config.toml
num_hidden_layers = 11
hidden_size = 640
hidden_act = "geglu"
moe_layers = [2, 3, 4, 5, 6, 7, 8, 9, 10]
normalize_top_k = false
routed_scale = 1.0
balance_bias = false
router_z_loss = 0.001
init_std_router = 0.00897
lr_router = 0.00054
norm = "layernorm"
norm_eps = 1e-05
beta2 = 0.99
batch_tokens = 65536
dataset = "wikipedia_en"
Below are experts of layer 8 (counted from 0) of a mixture-of-experts language model. Rows are named router (the router's row for the expert), gate (a neuron's input weights, with its number), up (a neuron's input weights, with its number), down (a neuron's output weights, with its number) and show model dimensions 64-127. Each number is 128 + 32 x the weight over its row's rms, rounded and kept within 0 to 255.
After each expert's rows: a language model's description of what the expert responds to; "comes before" lists some tokens at least twice as common just after its tokens as in all text. This comes from a sample of Wikipedia text that the model never trained on. Tokens count by the router's weight.

# expert 1
router [130  97 100 195  73 164 106 132  89 117  69 161 145 150 187 108  49 142 143 135 102 120 110 182 140 138 123 207 101 108 101 140 158  98 124  88 118 148 129 165 179  77 147 126 142 147 106 140 127 135 171 128 136 138  98 109  98 134 127 117 133 159 100 100]
gate0 [102 189 123  83 145 111 156 130 162 171 124  64 101 110 106 145 151 122 136  79 150 112  91 142 115 113 126 188 135 140 132 144 154 127  90  96 136 157  99 177  91  74  89 145 160 174 164 131  83 110 103 149 109 121 153 129  88 186 140 183 115 127 101 129]
up0 [155 164 177 178 132 169 171 179 151 122 155 128  98 148 122 129 155  90 128  68  87  88 110 117  76 143  97 119 156 175 109 122 138 176  75  39 119 115 141 104 126 118 145 186  96 132 109 133 124 147 138 182 102 161 119 102 129 177  87 109 114 115 141 137]
down0 [165 159 144  20 154 128 187 143 128  72 172 100 104 213 124 169  67 103 146  65 143 151 135 152 123 122 123 161 117 161 119 107 125  83 163 151 121 159 146 171 178  90 134 157 100 103 139 121 104  76 101 127 126 165 147  83 154 125  76  90 124  94  81 142]
It responds to: Line breaks and heading markers between sections, plus words in academic biographies such as University, graduated, Arts, and the period in B.A.
comes before: "==", "The", "In", "===", " University", " School"

# expert 10
router [102  78 106 155  67 131  70 137  57 124 125 166 173 140 152 111 155 175 211  95 131  59  91 101 132 114 102 149 140  84  82 154 164  88 110 102 114 101 117 157 142 111 135  91 101 182  88  79 152 143 129 136 125 141 138 160 132 139  94 158 102 127 109 116]
gate0 [166  98  97 103  97 143 130 144 124 115 117 152 144  58 185 156 146 129 121  70 133 131  92 125  97 116 149 145 123  71 142 113 110 130 200 141  67  87 157 162 146  95 113 121  73 165 109 103 144 115 102 166 139  98 201 129 151 158 145 108 125 110 142 154]
up0 [122 145 145 132 109 105  85  90  90 149 139 166 140 122 170 136 170 108  69 119 131 109 113 146 137 159 185  94 128 128 160 147  82 137 115 159 148  85 120 134 135 143  90  64 110 122 139 112  82 179 145 109 125 173 170 130  74 117 124  92 137 101  79 111]
down0 [133 132 112 146 182 159  99 133 104 138 167  95 105 131 127 118 138 162 178 117 117 134 197 154 140 115 145 178 131  71 101 149  97 102 177 145 163 125 139 174 178 112 139  99 178 105 137 159 149  81 159 205 142 140 173 142 111 103  57 130 182 137  98 243]
It responds to: Commas and closing parentheses right after a place, organism or organisation name at the start of an entry, as in Boké, Guinea or Ernen, Valais.
comes before: " a", " the", " is", " (", " which", " and"

# expert 7
router [111  80 101 179 151 123 115 169  82 133 103 144 165 145 172 133  84 153 186 128 100  98 128 126  94 179  88 101 167 110  67 108 116 110 127 128 130 140 129 126 140  85 155 123 167 140 108  65 190 143 159 100 173 124 108 162 130 150  97 206 165 136  97  97]
gate0 [141 102  58 135 142 178 156 104 216 121 198  94 125  99 109 119  55  77  66 142 166 180 161 122 101 131 102 120 111 143 173 125 118 164 108 113 141 101 145 127 204 142 137  85 104 190 110 203 139  93  90 144 185 167 101 140 156 156 128 138 141 201 123 117]
up0 [124 171 175  85 152 105 164 156 150 161 123 134  86 142 129 103  95 157 123 188 168 168 152  92 153 102 111 160  87 194 115 151 102 122 140 149 198 107 105 220 185 156 156 138 119 147 114  90 100  79 149 139 110 106 100 114  97  83 107 100  99 130  87  70]
down0 [ 84 172 140 128 101  73 141 120  94 192  87  66  75 148 127 136 107 210 102 194 121 121 191 107  84 156 103 118 121 122 169  53 112 136 156 149 155 152  87 105  95 142 161 155  87 130 112 112 164 184 148 112 116 166 142 114 111 151 110 149 128 163  72  98]
It responds to: Line breaks, list dashes and table pipes at the start of new rows in infoboxes, discographies, track lists and stat tables, also Notes headings.
comes before: "|", "\n", "-", " ", " Notes", " Date"

# expert 4
router [125  66  93 151 137 151  87 143 110  89  62 136 137 125 191 122  97 159 129  70 148 125 125 102 106 183 134 125 145  67  67 185 205  91  75  63 106 172 140 136 122 145 150 149 172 155 117 131 137 137 160 106 102 140 122 157  35 114  71 160 157 139 113 114]
gate0 [152 186 154  85 158 114 134 142 156 120  86 120 146 145 155 150  69 174 155  79 124 202 101 180 110 128 143  54 177  82 118 120 134 105 129 129 112 144 116 155 119 170 169 162 190 123  99 120 151 155 176 149 182  95 174 150 180 143 148  79 180  76 155  76]
up0 [137 150 149 137 118  88  83  83 176  99 134 135 134 115 185 178 194 124  82  83 134 113 125 120 131  93 123 123 101 139  71  88 171  92 123 165  93 111 112 146 182 158  66 123 135 151 177 160 142 122  78 101 116  70 154 115 127  98 207 157 114 158 143 152]
down0 [ 99 112 149 158 103 143 103 140 135 152 125  82 123 109  95 176 154 120 108 149 111 179 107 153 145 133 163 157  94 141 158  83  99  92 110 116 113 124  85 151 125 116  44 133 120  92 135 150 114 161 138 168  74 102  94 164 148 185 116 118  87  99 112 128]
It responds to: Main verbs after subjects, auxiliaries or to, mostly in plot summaries and biography prose, e.g. look, finds, worked, moved, wanted.
comes before: " to", " the", " a", " that", " on", " in"

# expert 16
router [109  92 144 142  60 167  71 172 114 122  70 159 170 156 115 127 124 135 110 123 136  75  78  99 146 164  92 140 161 147 112 118 119  94  82 122  76 125 166 158 111  96 124  97 135 186  94  96 156  75 152 139 119 156 114 165  99 178  95 158 122 147 100  84]
gate0 [126 194 101 124 121 140 106 114 112 123  99 111 151 121 101 162 126 123 111 164 124 156 179  86  85 110 200 122 127 135 145  98 148 176 118 145 110 154 110 145  65 122 132 140  55 150 121 155 121 134 128 150 123 140  99 126 157 170 108 122 124  92 113 132]
up0 [120 129 157 147 114  94 112 106 155 119  94 183 197 151 146 162 125 100 151 153 101 131 157 135 151 143 135 130 182  98  94 160 130 161  80  82  97 100 136 164  96 157 127 107 119  97 133 104 129 201 139 126 115 127 226  89 179 142  69 156 147 150 166 114]
down0 [ 72 112 120  94 120 121 164  87 192 112 107 152 151 155 147 131 125 170  87 153 152 119 123  90 102 122 126 126 132 120 117 148 134 150 104 168 129 137 125  82 154 171 135 125 159 166 137 142 119 126 169 134  91 122 131 149 163 128 132 115 124 114 119 148]
It responds to: Past participles and prepositions after was/were in descriptions of films, books and events, e.g. was made, published, released, for, during.
comes before: " the", " a", " by", " in", " his", " as"